Below are experts of layer 4 (counted from 0) of a mixture-of-experts language model. Rows are named router (the router's row for the expert), gate (a neuron's input weights, with its number), up (a neuron's input weights, with its number), down (a neuron's output weights, with its number) and show model dimensions 384-511. Each number is 128 + 24 x the weight over its row's rms, rounded and kept within 0 to 255.
After each expert's rows: "comes before" lists some tokens at least twice as common just after its tokens as in all text. This comes from a sample of Wikipedia text that the model never trained on. Tokens count by the router's weight.

# expert 13
router [132 125 123 121 125 149 112 130 130  84 176 104 125 105 137 111 138 137 128 151  50 151 116 111 185 148 105 111 108 126 134 124 148 122 134 134 123  66  85 138 113 111 135 135 107 140 113 121 131 130 123 140 116 126 128 148 121  96 150 141 114 120 136 135 117 132 114 144 110 114 148 132 136 162 110 117 156 124 104  93 108 109 102 157 121 100 112 180  92  83 134 100 167 152 119  60 108 146  97 129 148 134 115 109  81 103 119 161 109 111  86 137 117  98 157  96 150 117  79 109 125 118 136 130 135 170 133 160]
gate0 [147 163 150 169 132  92 145 169 147 126 120  65 137 133 127 116  97 109 143 112 140 139 142  88 145 136 106 182 108 122 121 135 103 111 123 135 117 120 118 121 135 138 155 128 148 126 127 118 132  83 101 168 147 130  84 113 133 114 117 140 121 110 162 100 102 151 112  97 115 103 157  53 153 121 122 168 157  98 150 145 163 157 116 102 131 171 116 100 169 122 103 156 112 129 163 115  98 148 109 135 132 117  75 101 136 106 106 157 120 183 125 115 106 129 159 108 166 127 142 142 128  96  98 133 165 142 166 186]
up0 [159 134 100  86 119 156 127 110 117 101 163 123 104 113 117 126  95 150 103  99 146 109 127 115 126 110 116  89 115 154 116 161  92 138 105 105 136 131 140 121 109 131 138 130 148  95 138 118 152 130 119 120 113 139 138 174 196 133 126 107 136 110 114 159 114 113 130 115 133 111 122 135 115 146 114 108 105 138 152 150 121 122 124  85 128 114 163 113 134 132  81 149 116 161 134 137 136  95 125 109 142 159 122 112 109 166 115 127 149 129 147 141 116 136 121 140 133 158 167 166 135 136  83  84 107 124 141 149]
down0 [110 114 122 131  92 131 139 181 133  96 122 129  85  98 119 120 109 117 132 101 107 116 143  84 161 108 123 126 129  99 119 153 139 140  95 155 122 118 159 106 112 115 134 125 138 111 151  83 174 157 111 160 149 118  71 115 105 112 160  77  83 129 142  67 113 127 140 102 148 113 124 111 127 132  81 165 131 150 149 102  82 146 132 124 145 121 134  81 139 130 122 113 142 140 137  64 129 102 141 139 134 135 105  77 141 143 154 153 134  97 103 149 164 111  88 154 116 151 133 130 116 178  86  91 169 109 127 141]
comes before: " to", " the", " a", " in", " by", " on"

# expert 26
router [ 98 126 102 105 128 120 170  94 101 114 134 125 108 132 188 123 138 103 149 167  93 163 150 117 127 168 107  86  69 144 136 140 151 140  98 112 143  91  92 110 175 131 118 152  86  79 145 140 161 149 118 145 140 134 123 128 139 128 132 117 157 133 115 109  75 144 142 116 114 139 162 149 196 121 132  88 168 175 108 135  92 162 107 157 144 136 132 125 126 108 135 114 108 108 111 127 144  88 136 141 144  98  95 117  88 157 148 139 109 109 123 121 106 102 143 101 124 148  94 153 120 131 131 139 115 127 103 137]
gate0 [122 139 102 145 115  98 128 131 174 140 156 114 136 140 138 160 199 112 134 176 126 137 156 153 153 126  88 102 111 113 139 150 100 132 105 131 141 135 166  83  99 120 105 152 127 139 121 136 133 140 105 131 103 144 128 162 121 121 122 154 147  90 136 142 119 127 127 133 127  83 124 102 109 121 169 121 132 135 121 118 164 130 132 127 119 160 153 193 108  88 135  99 120 155  89 109 123 156  87 119 141 138 153 133 150  82 157 145 115 174 119 114 129 117 124 140 103 133 134 171 122 157  96 178 153 150 106 129]
up0 [121 140 103  97 162 120 133 150 110  86 150 106 130 125 112 137 133 167 118 104 130 111 116 140 127 154  94 135 131 108 146 137 160 134 164 110 121 135 147 101 105 120  91  73 103 135 127 160 183  94 120 102  91 154  93  80 121 139 116 157  77 160 143 138  97 109 139 153 137 151 164 107 100 142  95 126 138 120 118 144 160 136 171 135  93 109 117 104 137 140 118 113 115 123  95 147 109 151 117 104 123 150  91 150 161  88 106 101 131 100 141 114 122  99 139 111  92 126 137 139 150  95 171 107 151 124 107 161]
down0 [129 114 108 118 143 125 111 135 127 152 162 139 133 179 104 104 133 140 132  89 163 127 161 106 109 153  90 133 112 117 117 150 153 100 160 101 167  95 103 143 122 154 106 123 101 126 142 111 140 162 113 144 119 110 145 122 172 143 169 127  99 105 132 115 139 132 144 157 137  89 179 137 146 159  88 124 127 130 119 167 118 124 183 140  96  88 120 161 104 132 113  95 129  98 116 148 120  78 165 139 129 112  95 125 170 103 120 136 109 145  86 132  73 114 159 146 112 104 141 117 125 100  92 121 102 117 133 123]
comes before: "\n", " |", "-", " (", " is", " ="

# expert 25
router [ 97 138  97 129 138 143 134 119  85 126 141 106 135 127 174 145 117 101 146 150 113 139 109  92 164 167 109  85  90 171 168 138 152 151 123 100 146  99 107 114 131 143 156 152  70  98 100 120 115 135 130 150 127 116 132 136 150 103 150 163 110 117 125 135  82 123 162 111 100 110 122 122 129 121 115 119 133 145 145 134 115 118  97 168 129 108 136 114 125  94 127  90 146 134 106 108 155 157  99 137 158 113 145 121 109 127 157 139 109 122 105 116 123  94 147  81 127 133 121 112 132 104 154 128 104 138 147 161]
gate0 [100 155  87 168 132  81 134 136 115 120 100 121  83 123 112 155 127 121 142 130 141 141 145 125  96 146 131 127 157  95 163 116 136 113 144 132 133 156 131 143 107  90 100  83 134 105  91 167 164 144 139 148 146 126 127 125 128 104 136 106 145 146 138 109 116 122 113 114 135 138 134 120  93 131 103  92 134  98 124  98 140 125 102 136 151 119 107  97 108  98  87 155 123 159 113 123 134 159  93 164 102 117 140 109  76  55 155 157 123 148  98 140  88 107 139 186 132 140  94 108 121 115  83 110 138 108 126 129]
up0 [111 106  80 127 154 107 155 106 132  74 115 114 108 178 135 101 153 102 155 132 103  92 166 130 117 165 158 110  97  91  90 110 108 126 138 105 140 119 147 184  72 150 108 152 115 144 137 161 181 159 143 121 114 102 100  96 138  97 154 144 167 137  89 124 144 145 141 123 122 164 143 165 148 115 128 119 108 123 132 147 129 127  87 117 122 130 144 137 173 145 118 148 110 122 129 157 123 145 111 144 133 133 112 162 166  52  88 142 128  99 113 134  67 130 119 133 128  74 170 126 137 128  85 125 127 138 101 178]
down0 [133 130 114 171 124 138 143 167 149 120 117 137 104  96 119 106  95 110 155 122  95 150 157 109 111 104 122 128  97 149 125  78 129 138 159  66 113 166 145 135 118 162 133 170 135 112 130 143  95 107 161 142 132 149 126 135 122  96 100 158 124 129 121 115 109  79 143 118 139 127  81  85 159 122 166 163 104 133 125 149 113 148 109 133 126 125 170 149 146 110 125  84 103 117 100 126  97 125 147 141 141 115 118 173 138 129 128 153 107 131  95 133 169  85  81 165 146 117  61 158 145 108 158 167 136 118 116 101]
comes before: " the", " a", " to", " his", " that", " an"

# expert 2
router [125 154  87 138 133 146 148  80  91 116 135 110 131 110 142 113 118 111 137 151 127 150 141  92  93 130 120  93  94 172 167 150 140 165  93 112 145  70 111 147 155 143 154 102 125 101 114 121 130 126 144 107 106 112 122 134 153  94 136 168 134 120 120 141 124 128 168 157 110 119 128 101 192 111 110 111 135 144 119  99 132 109 117 161 149 108 114 149 133 111 140 103 156 135  84 149 143 146 130 119 133 145 113 109 138 110 145 147 133 225 102 146 132 141 121  81 167 108 109 124 120 133 134 108 140 145  80 199]
gate0 [106 160 113 151 131 119 121 130 118 103 103 151  80  94 122 168 125  84 125 137 135 155 125 138 136 119 144 112 157  94 125 134 136 140 135 141 110 108 177 120 138  87 134 107 133 136  89 102  92 154 128 102 163 160 118  93 111  98 115 131 144 125 166 138 128 106 108 121  99 120 119  91 122 156 167 109 133 137 128 140  89 109 107 126 141 110 156 109 139  95 149  75 137 190 137 125 121 137 158 126  84 124 128 143 105 111  98 169 112 122 147 132 116  88 112 127 105 129  89 126 137 116 130 113 139 121 142 168]
up0 [116 120 152  88  98 144  93 113  92 121 159 116 135 120 117 155 133 119  88 111 153 130 153 117 155 111 171 136 109 142 135 133 149  75 127 137 123 134 153 134 128  84 123 138 170 125 127 144 153 130  98 110 144 161 165 141 161  97 101 146 109 105 144 119 129 112 187 156 121 177  83  90 131 142 149  95 154 141 127  91 143 128 128 153 170 109 109 124 132  88 110 124 101 113 113 135 110 121  86 105 101 116 129 149 143 143 189 131 125 160  90 150  99 143 147 117 131  99 109  81 193 117 104  89 146 128 124 136]
down0 [151 152  94 119 152 118 125 175 126 140 174 122 135 142 127 108 149 101 138  89 110 128  98 107 133 113  85 189 112 145 108 148  93 123  99  99 129 109  94 174 148 106 109 187 186 146 103 144 102 118 102 123 105 120 139  99 135 141 125 134 137 132 128 127 121 105 116 142 144  98 147 125  94 134 122 175 167 130 138 152 117 143 145 130  75 121  99 140 125 107 110 147 141 137 160 143 148 104 129 140 134 112 143 111 126  96  85 169 127  93 101  88 128 167 112 129 188  82 138 169  88 115 177 117 107 136 130 120]
comes before: " |", " -", "|", "whose", "allowing", "Following"

# expert 31
router [166 103 110  83 140 165 119 140 111 118 167 115 114 110 135 109  98 103 144 158 134 161 143 126 142 159 123 128 129 138 132 147 158 106 128 163 126 126 131 139 125 132 121 130  85 103 153 103 120 129 158 125 130 112 123 115 166 108 172 144 116 128 135 107 111 126 137 113 134 110 167 130 139  91 174 154 109 136 100 143 145 138 150 137 126 103 109 136 130 130 141  83 135 120 125  92 137 152  77 165 159 114 127 100 121 107 165 109 114 148 122 129 157 129 151  82 127 135  98 115 121 129 101 101 167 120 122 146]
gate0 [137 109 111 132 109 127 142 109  94 105 134 162 118 148 142 135 154 140 127 101 167 102 114 142 163 122 128 128 123 112 173 131 131 163 146 114 126 144  86 137 136 135 162  97 162  99 141 145 122 143 122 162 100 121 145 133 148 117 162 128  80 174 110 117 118 138 132 105 186 115  93 146 158 152 123 142 144 119 123  89 172 142 165 136 156 128 160 129 148 163 130  98  98 148 134  85 138 122 137 145  84 138 131 145 125 122 121 189 134 136 110 120 122 152 118 134 133 147 131 104 121  70 163 125 146 111 110 129]
up0 [125 133 157  82 134  67 155 146 113 120 136 110 116 124 157 133 146 133  85 124 107 136  65 146 109 102 125 103 110 132 160 118 129 131 144 114 117 127 113 128 124 159 124 147  92 135 141  94 182 105 179 126 138 111 106 146  99 103  88 109 136 148 150 116 120 102 118 162 111 148 124 111 131 164  96 111 112 106 112 120 153 138 108  92  86 117 137 130 126 134  94 134 129 136 129 139 141 181 103 138 115 146 113 119 162 115 119 146  87 106 119 135 110  95 127 130 154 119 125  95 146 107 126 102 108 126 100 116]
down0 [139 142 139  78 126 154 105 150 110 151  95 148 123 120  77 132 113 133 152 103 190 129 104  98 156 162 146 149 128 146 160 132 139 120 139 106 119 136 169 131 125 111 120 127  69 169 136 102 107 136  86 118 132 148  83 142 158 120 114 115  85 165 112 120 129 124 123 136 105 114 124  91  93 144 137 114  73 132 151 155 140 142 145  91 180 169 173 132 121 174 118 123 107 135 154  83  94 123 134 174  86 129 139 126 152 149 131 146  79 155 125 130 108 133 106  90 114 140 117 109 123 138 146 113  97 153 146 112]
comes before: " the", " a", " be", " by", " to", "ed"

# expert 33
router [117 105 147 146  95 100 141  94 119 133 138 140 130 136 141 125  99  81 108 129 140 148 133 132 140 124 139 112  70 139 155 144 117 109 100 116 145  99 105 152 131 122 152 148 135 118 122 100  59 139 110 117  95 121 116 103 152 126 143 108 139 119 115 134 141 134 165 127 109 148 185 137 158 115 110 130 127 134 137  90 127 135 139 125 106 122 138 153 115 100 114  69 124 114  87  98  98 145 163 146 124  83 148 117 110 128 174 132 112 108 144 132 106 104 147  96 123 109 120 141 110 141 104 130 146 155  76 150]
gate0 [155  95 189 118 170 105 127 148 119 130 144 120 126 183 158  73 128 101 131 167 127 154 155 111 122 113 151 130 100 123 168 102 101 111 142 100 115 105 154 146  73 116 160 106 131 127 108 142 123 142 127 154 109 129  54 134 113 179 103 150 148 147 117 104  95 123 137 109 123 150 107 145  89 146 148 113 128 125 123 141 115  97 196 164 127 121  97 129 110 117 130  96 144 124  88 120 120 150 138 160 134  90 114 116 165 119 150 125 107 113 200  94 152 131 125 131 156 106 123  88 122 140 119 103 110 115 122 146]
up0 [114 163 134  85 140 130  99 162  87 160  98 110 112 121 157 148 162  85 135 128  99 118 133 130 127 104 111 171 161 123 135 124 133 145 184 110 138  88 137 111 140 113 155 118 146 131 115 158 173 142 129 121 163 158 127 117 143 149 114 145 140 119 172 200 115 136 119 106 148 130 126 135 115 168 156 125 148 170 137 153 112 113 106 136 165 142 115 131 155 105 119 149 103 107 136 164 153 164 129 143 109 127 103 105 113 143 116 146 129 140  92  91 137  83 138  86 153 120 133 145 119 125 100 127 143 134 139  94]
down0 [142  98 136  62 124 112 118 141 126 118 166 146 151 137 125 164 100  98 121 155 148 156 109 161  87 115 141 119 165 132 146  93 137 111 120 132 123 128 122 151 140 115 141 136 159 115 152 137 151 102 149 117 121 156 114 133 132  86 130 138 152 123 105 105 130 113 113  96 125 121  93 136 121 119  92 125 120 119 103 153  96  68 130 138 157 114 141  96 135 132 131 124 121 162 141 147  98 128  90 167 153 119 113 154 124 117 155 103 141  94 133 132 105  96 122 163 143 130 109 120 148 128 176 144 134 107 142 143]
comes before: " |", "th", ";", " years", " m", " September"

# expert 38
router [109 124 111  97  93 129 139  61  88 122 117 130 124 147 121 123 133 128 125 151 111 152 140 111 146 148 114 104 130 149 167 122 113 129 111  99 151 109 120 150 148 135 144 122  77 107 121 134 108 154 127 172 162 127 130 129 159 120 164 143 125 143 120 136 129  97 162 139 125  83 104 136 124 133 145 146 138 165 133 139 125 147 162 145 115 117  88 120 124 105 103 160 133 139 123  72 153 129 130 121 117 150 139 106  99 120 122 102 113 153 131 142 131 150 140 109 126  97 132  85  73 148 114 149 134 153 141 148]
gate0 [124  98 127 117 116 104 104 121 163 123 104 144  87 118  92 136 184 133 138 145 120 189 103 113 121  93 122 125 109 150 127 112 114 166 129 100 121 137 147 124 145  60  67 136 132 129 133 131 176 119 173 152  83 127  94 151 101 134 163 133 137 129 120 116 124 151 116 171 113 145 131 114 139 124 131 143 128 118 152 154 103 110 110 114 124 116 152 112 119 100 117 157 174 146  99 107 143 125 123 111 146 147 123 140 153 121 124 114 117 136 142 127 147 133 123 141 124 128 124 143 103 109 103 128  89 106 120 117]
up0 [161 135  95 126 131 145 113 109 131 100 154 112 124  83 147 171 132  96 155 122 118 148  92 118 101 125 130 131 132 161 121  93 170  94 125 107 148 115 144 112 112 105 103 155  76 115 138 137 130 134 102 168 148 130 186 144 120 145  48 124 128 103 146 133 125 143 107 111 151 179 140 151 168 182 157 108 107 105 138 122 112  95 107 102  95 125 107 154 123  84 107 142 167 103 122 119  85 100 146 171 142 137 129 147 194 142 145 155 132 131  87 176 122 114 134 117 142 170 121 137 129 142 139 137 166 173 114 112]
down0 [ 93 114 129 131 137 103 105 134 139 122 141 101  99 110 115 118 116 154 149 149 115 125 116 115 143 132 146 121 124 142 149 129 102 129 124 153 142 123 156 120  97 126 171 138  96 127 118 147 152 121 116  96 161 150 115 128 162 186 146 122 143 118 149 147 164 107  92 168 154 125 114 111 140 166 115 130 144 156 173 147  61 122 154 129 137 141 162 132 129 133 128 181 179 119 118 125 101 133 130 130 154 118 147 152 176 156 138 136 127 144 125 146 113 122 144 137 190 121 121 153 130  90 143 109 142  95 139 133]
comes before: "\n", " ", " 0", " —", " 1", " 2"

# expert 29
router [104 128 124 127 119 132 133 126 112 131 142 146 108 127 132  88 134 128 113 133 116 153 124 155 103 161 136 105 120 160 144 148 153 137 110 110 112 100  93 122 124 101 149 105 126  65 135 135 116 127 143 101  96 110 102 128 158 116 135 156 110 119 134 133  95 133 114 181 114 104 166 145 135 144 134 116 140 148 101 154 114 130 136 131 104 152  91 110  83 133 127  69 158 140 116 110 160  99 115 109 157  99 150 135 144 122 109 160 113 120  91 123 143 119 104 112 165 123 139  96 141 131  99  86 152 119  90 145]
gate0 [100 136 135 135 108 145 121 103 108 124 153 120 128 135 132 148 121  88 118 128 100 132 140 120 143 162 124  80 124 172 159 135 157 108 151 143 115 101 110 103 120 151 108 142 115 110 122 104  92 106  97 127  82  94 121 103 144  92 136 108 151 131 101 128 117 160 138 127 138  91  94 128 132 121 164 132  89 103 122 132 138 133 113 102 125 112  95 107 105 117  85 113 114 184 140 119 106 115 162 164 106  59 113 111 161 101 185 149 139 154 139 102 152 107 108 111  93 147 156 124 151  98 128 117 147 132 100 128]
up0 [124 121 146 134 127  87 145 133 123 126 145 122 152 125 130  91 109  98 106 145 106 131 146 135 122 129  98 146 143 127 152 142 129 122 140 120 116  89 117 124 162 148 121 142 114 119 111 110 191 124 120 124 150 152 126 102 117 186 148 158 145 118 151 115 160 104 109 123 157 153 145 126 125  89 130 137 128 139  92 139 144 140 144 118 142 111 100 114 117 149 123 137 128 114 133  69 167 131 111 112 107  80 162 135 155 120 138 132  96 147 137 125 162 128 124 174 116 118 164 156 164 210  92 139 104 116 149 104]
down0 [145 138 111 150 145 117 147 127 121 110 134 145  82  97 156 143 141 118 182 160 146 152 124 157 103 152  88 108 143 107 142  99 147 111 130 100 114 170  96 159 122 115 127 139 108  94 118 125 158 137 115 158 158  76 122 131 133 120 142 103 128 125 137 131 117 120 140 127  92 119 112 119  77 109  97 137  75 133 153 148 126 135 133 167 156 122 140 127 121 132 146 158 134 131 116 114 115 116 140 164 107 114 137 102 123  91 137 124 119 135 167 129 124 160 137 136  99 172 156 104 110 121  70 126 138 139  82 137]
comes before: " a", " the", " as", " well", " \"", " an"

# expert 27
router [158 105 125 137 168 132 143 123 111  95 113 143 125 143 152 133 120 135 134 129 160 154 112 141 172 159 132  73  99 156 142 106 147 156 111 126 147 142 127 161 147 142 153 129 107  93 118 122 147 137 111 150 105 100 123 126 129 133 165 148 152 122 117 119  95 118 133 124 137  79 164 100 127 115 130 113 126 109 116 154 131  76 139 138 145 147 125 115 137 109 114 131 156 132 142 135 125 124 104 119 140 112 136 116 117 111 103 145 149 155 122 127 144 130 170 115 116  98 144 130 107 105 118 140 119 143 146 157]
gate0 [137 119 106 159 168 142 107 160 100 101  84 116 126 114 105 131 173 107 110 152 123 128  81 164 133 116 127 126 140 141 143 100 110 133 167 102 129 115  93 148 127 138 152  88 111 111 141 164 107 136 130 103 125 107 164 117 153 140  91 203 143 131 133 148  77  86 105 119 155 132 124 121 100 117 147 120 105 136 117 113 149 136 130 122  99 140 112 143 130 117 117 134 129 135 119 119 170 174 150 121 124  92  91 148 108 117 123 137 134 118 129 141 138 125 167 144 143 105  94 148 140 142 129 134 119 166 111 116]
up0 [ 93 147 121 120 102 146 132 173 151 116 148 139 124 116 110 124 139 117 174 145 166  99  79 143 149 109 118 116 100 135 139 141  79 160 126 174  86 130 110  93  95 141 121 125 105  85 144 151 157  96 135 148 104 119 130 145 101  98  74 128 141 119  88 140 134 162 153 131 134 154 115 132 113 152 101 111 127 100 144 185 109 127 132 110 140 152 139 156 106 121 120 118 118  87 153 100  97 134 146 105 156 115 109 161 148 105 143 150 141 141 100 127 122 117 155  78 109 108 173 144 101 136 108 126 111 107 139 126]
down0 [125  86  91 149  95  78 128 140 124 121  94 100 166 161 115  87 104 101 160 138 105  67 120 149  95 129 103 124 127 109 166 127 115 160  99 110 100  91 132 114 172 169 105 131 131 152 152 109 158 150 115 169 116 129 115 154  90 137 130 149 114 131 133 121 142 115 172 144 158 115 130 113 121 132 183 105 155  97 138 160 105 133 103 146 139 165 139  91 138 126 133 136  76 103 120 145 107 137 146 168 139 126 143 134 133 155 148  94 134 147 107 175 103 116  92 119 110  95 145 117  95 132 181 114 154 141 147 116]
comes before: " the", " a", " his", " their", " this", " its"

# expert 1
router [ 88 147  57 116 124 110 165 107 107 116 167 127 161 141 136 108 110 113 134 131  98 141 140  97 130 151 148  93  70 164 142 165 170 143 131 119 158  75 111 110 131  96 148  94  73  99 162 129  89 117 125 183 174 124 117  83 150 122 148 153 116 125 107 123 104 145 111 145 112 112 155 116 152 109 127  94 134 140  84 167 131 121 132 151 143 165 116 132 161 112 132 116 154 123 156  37 132 158 111  76 145 139 184 115 115 106 121 163 116 106 143 130 121 119 102 114 140  76 131 123 151 126 124 118 144 126  83 187]
gate0 [129  94  80 163 141 114 142 141 162  96 124 106 162 144 127 124 131 150 136 104 148 104 133 167 144 162 150 135 116 160 143 122 123 149 131 112  88 151  55 138 149 152 161 139  88 131 151 141 141  78  96 159 102 180 133 116 158 140  79 134 104 110  80 106 147 120 132 138 121 115 141 111 145  77 124 157 167 127 131  93 125 123 167 101  80 131 130 114 121 118 163 124 115 135 121  90 118 109 131 134 123 107 113 145 113 116 129 130 106 116 106 154 144 101 140 135  99 135 121 139 122 127  87 110  98 134 152 131]
up0 [162 105 158 132 137 144 133 151 124 105  89 110  99 146 140 116 108 147 109  83 155 164 201 110 129 137 152 138 106 139 128  98  99 143 128 106  95 114 153  96 123 110 122 134 108 168 127 124 191 136 124 121 120 144 104 163 104 149 175  90 127 151 177 125  90 143 130 132 141 155  90 126 116 169 110 138 111 119 134 127 146 142 136 145 138  80 151 128 163 163 121 138 148 125 114 141 107 117  94 113 130  89 142 118 155 124 137  83  90 108 113 122 147 119  75 149 147 124 145 119 115 125 152 110  86 120 118 105]
down0 [133 126 147 124  92 165  83 159 113 120  97 119 163 137  88 115 142 150 125 123 145 146 108 103 142 117 127  80 122 147 144 152 102 113 126 151 105  76 204 115 159  53 160 122 122 120 119  95 114 108 156 113 167 106 119 131 106 111 178 120 142 150 124 128 118  78 109 123  98 117 114 106 126 130 169 126 108  89  80 124 120 169 195 178 151 142 152 135 138 130 149 154 143 136 101 121 157 148 124 145 104 133 124 167 106  85 149  89 117 141 112 124 147 148 120 120 116 113 144 109 100  73 120 117 128 143 149 132]
comes before: " |", ")", "N", "W", "/", " m"

# expert 12
router [112 114 100 137 107 132 129 128  77 137 125 146 130 110 130 146  86 125 126 150 133 195 132 108 133 133 110 124 135 180 151 138 141 130 106 121 107  96 133 156 120 103 143 154 104  95 138 110 121 109 137 157 111 161 124 135 156 115 165 132 133 170 128 114  98 143 142 136 112 109  97  75 187 110 129 136 127 119 130 149 105  84  93 154 109 124 118 132 131 123 122  96 168 151 114  99 149 138 129 156 171 115 111 103  99  99  92 154 111 117  68 107 135 166 117  86 132 103 107 166  83 139  98 117 139 129 136 172]
gate0 [106 129 106  93 125 124 154 170 135  95 143 120 129 152 122 140 129 113  93 136 155 114 135 112  94 163 122 142 132 112 121 112  92 138  99 134 104 111 124 178 120 107  68  84 109 135 132 129  95 130 122 165 138  74 125 170 162 130 138 154 115 126 150 156 121 114 167 119 146 115 142  99 126 109 101 139 102 123 167 119  93 164 100 134 171 161  89 136 140 137  81 147 128 149 123 160  97 158 160 109 145 132 108 116 123  98 107 106 141 134 121 120 102 116 156  67 139 117 134 108 106 106 212 135 165 175 138 107]
up0 [144 102 101  87 126 117  86  88 118 120 124 130 125 135 160 143 134 112  65 143 147 147 118 106 160 126 122 118 124 100 125 136 116 158 123 146 106 162 124  84 132 124 148 162 108 134 136 175 167 116 121 116 170 134 109 154 133 144 106 121 140 102 147 141 153 138 113 121  95 141 147  94 126 105 135 110 155  80 124 138 110 135 107 124 103 115 129 124  98 125 116  91 114 134 165 109 124 152 101 133 142 106 169 156 127 138  96 105 110 120 120  69 114 132 139 146 157 115 147 115 126 128 139 168 142 127 147 143]
down0 [186 147  96 165 176 138 107 152 149 147 112 109 157  91  93 109 132 152 129 129  97 163 111 135 125 139 122 170 117 147 124 174 117  92 125 125 163 106 121 164 130 147 135 165 101 150  52 161 163 128 115 122  98 130 134 152 137 155 105 133 157 166  99  98  99 100  96 114 124 114 157 128 127 156 131 114 105 149 124 116 115 138 141 112  58 134  99 126 168 146 119 115 187 150 114  98 118  84 125 151 126 129 127 134 120  73 134 138 148  81 107 127 120 114 141 181 146 123 126 113 141 115 118 109 135 154 119 123]
comes before: " ", "\n", " 1", " 2", " 3", " 4"

# expert 10
router [ 91 136  84 130 102 116 148  93  82 112 104  98 125 172 116 113 110 108 174 161  85 169 139 118 119 148 132 115 104 139 149 162 137 114  83 141 145  74 141 128 140 130 157 167 131 137 144 145 131 110 146 127 124 145 128 145 162 116 128 164 120 125 119 149  86 150 154  96 115 127 163 136 127 115 109 121 141 108 106 129 147 116 128 147 101  90 120 110 121  99 133 136 153 110 128 138 170 141 129 122 155 104 113 176 130 139 130 163 130 136 122 128 114 123 143 101 138 128 136 130 107 148 117 115 137 138 107 130]
gate0 [126 173 156  83 126 119 107 123 108 107 175  90 142 123 143 122 115 134 150 163 104 149 132 143 101 145 140 147  92  59 135 118 141 116 180 118 122 109 138 109 148 122 150 118 141 109 136 114  74 116 108 129 114 157 141  84 103 108 116 141 115 127 133  91 122 107 123 136 107  92  88 110 149 149  84 121 126 108 133 114 197 158 138 117 105  95 101 150 137 178 143 135 127  97 152 151 127 111 133 132 149  76 118 137 116 122 110 129 158 122 129 137 171 103  90 167 124 130 162 119 132 121 118 140 133 121 146 153]
up0 [132 132 126 100 169 170 157 144 102 144 137 153 143 117 127 151  92  70 165 170 122 120  77 145 115 107 144 143 152 123 169 119 132 143 142 137 149 100 131 120 141 146 123 113 125 157 138 180 137 108 115 177  95 108 139 137 139 116 111 124 139 106 116 121 132 126 113  98 130 125 126 142 122 121  81 147 121  88 141 108  99 114 125 128 145 131 144 142 145 102 160 153 132 149 107 134 160 141 129 103 150 165 129 144 123 132 109 109 146 150 139 157 132 138 126 105 116 134 143  97 106 155  99 138 137 155 138 118]
down0 [ 91 128 142 138 105 117 116  93  96 105 139 131 154 150 144 137 119 141 125 132 102 149 117 162 132 157 167 121 145 149 110  98  73 183 124  81 115 136 111  87 160 118 127 169 113 105 145 146 126  97 110 150 131 132  85 151 116 181 152 117 161 118 117 147 148 120 161 132 192 102 118 137 156 104 144 192 120 154  99 154 122 145 121  95 143 133 149  97 127 133 114 171  98 119 141 190 126 155 193  87 120  83 144 154 112 114 141 106 137 131 116 150 163 153 119 128 135 107 142 104 115 122 104 112 110 129 154  87]
comes before: "\n", " The", "==", "The", " In", " He"

# expert 22
router [133 109  96 130 164 140 140 123 113 128 183 101 154 167 133 102 141  95 128 128 130 137 151 108 116 158 144 115  98 145 154 137 186 161 109 156 135  78 110 119 170 127 130 131 115  94  89 122 118 139 143 166 103 101 106 167 124  99 141 136 110 137 113 123 106 129 124 150 104 140 114 145 182 116 113 146 151 136 135 109 127 158 117 164 137 128 114 128 124  74 144 112 141 137 118 126 116  99 137 105 138 154 145 103  95 126  76 150 128 111 106 119 128 127 131  43 146 134 118 118 129 139 145 174  95 120 105 156]
gate0 [142 142  97 109 141 176 121 118 119 125 114 126 140 111 121 204 121 167  79 147 101 144 135  98 105 129 111 143 144 124  89 131 122 153 135 127 161 119 135 157 112 120 148  79 128 124  94 157 102 165 165 134 131 177 102 149 104 136 127 113 111 168 102 129 140 129 131 129 127 177 139  74  91 123 102 183 130 112 125  84 165 144  97 121 147 150 110 153 116 133 120  92 108 145 114 151  85 137 126 150 146 151 129  94  88 149 118 129 195 167  78 125 152 106 115 111 127 147 116 141 123 154  90 163 104 111 119 163]
up0 [100  94 171 115 139 162  79 114 112 122 151 135 108 148 100 111 130 136  81 133 161 149  86 147 134 100 115 105 122 111  97 122 123 132 134  99 118  81 159 137 119 135 150 100 121 117 153 142 221 106 136 158 114 153 104 105  90 139 123 130 160 119 112 124 110 102 128 118 154 148 106 160 123 126 132 118 108 162 122 135 143  80 137  94 143 138 134 114 123 134 137 100 127  68 150 134 104 123 140 132 135 168 136 145 150  96  91 137 178 145 114 143 143  94 138 118 119 144 131 114 171 108 111 148  79 131 147 169]
down0 [124 128 144 153 184 103 136 140 129 153  72 169 132 144 126 146 130 130 104 126 176  97 140 207 147 112 175 112 118 119  99 109 139 111 155  87 130 166 154 131 145 145 149 135 121 122 131 155 153 119 160 116 143 135 104 126  66 156 105 115 179 120  83 163 134 108  81 163 139 100 142 136 166 123  78 141 125 119 119 143 166 101 130 126 128 149 119 154 130 149 156 136 154  76 127 127  76 120 124 102 136 162 124 158 132 118 110 137 156 112 105 102 110  79 154 111 127 126 118 133 101 144 107 138  93 105 104 132]
comes before: "-", "|", "\n", " ", "|---|---|", "|---|"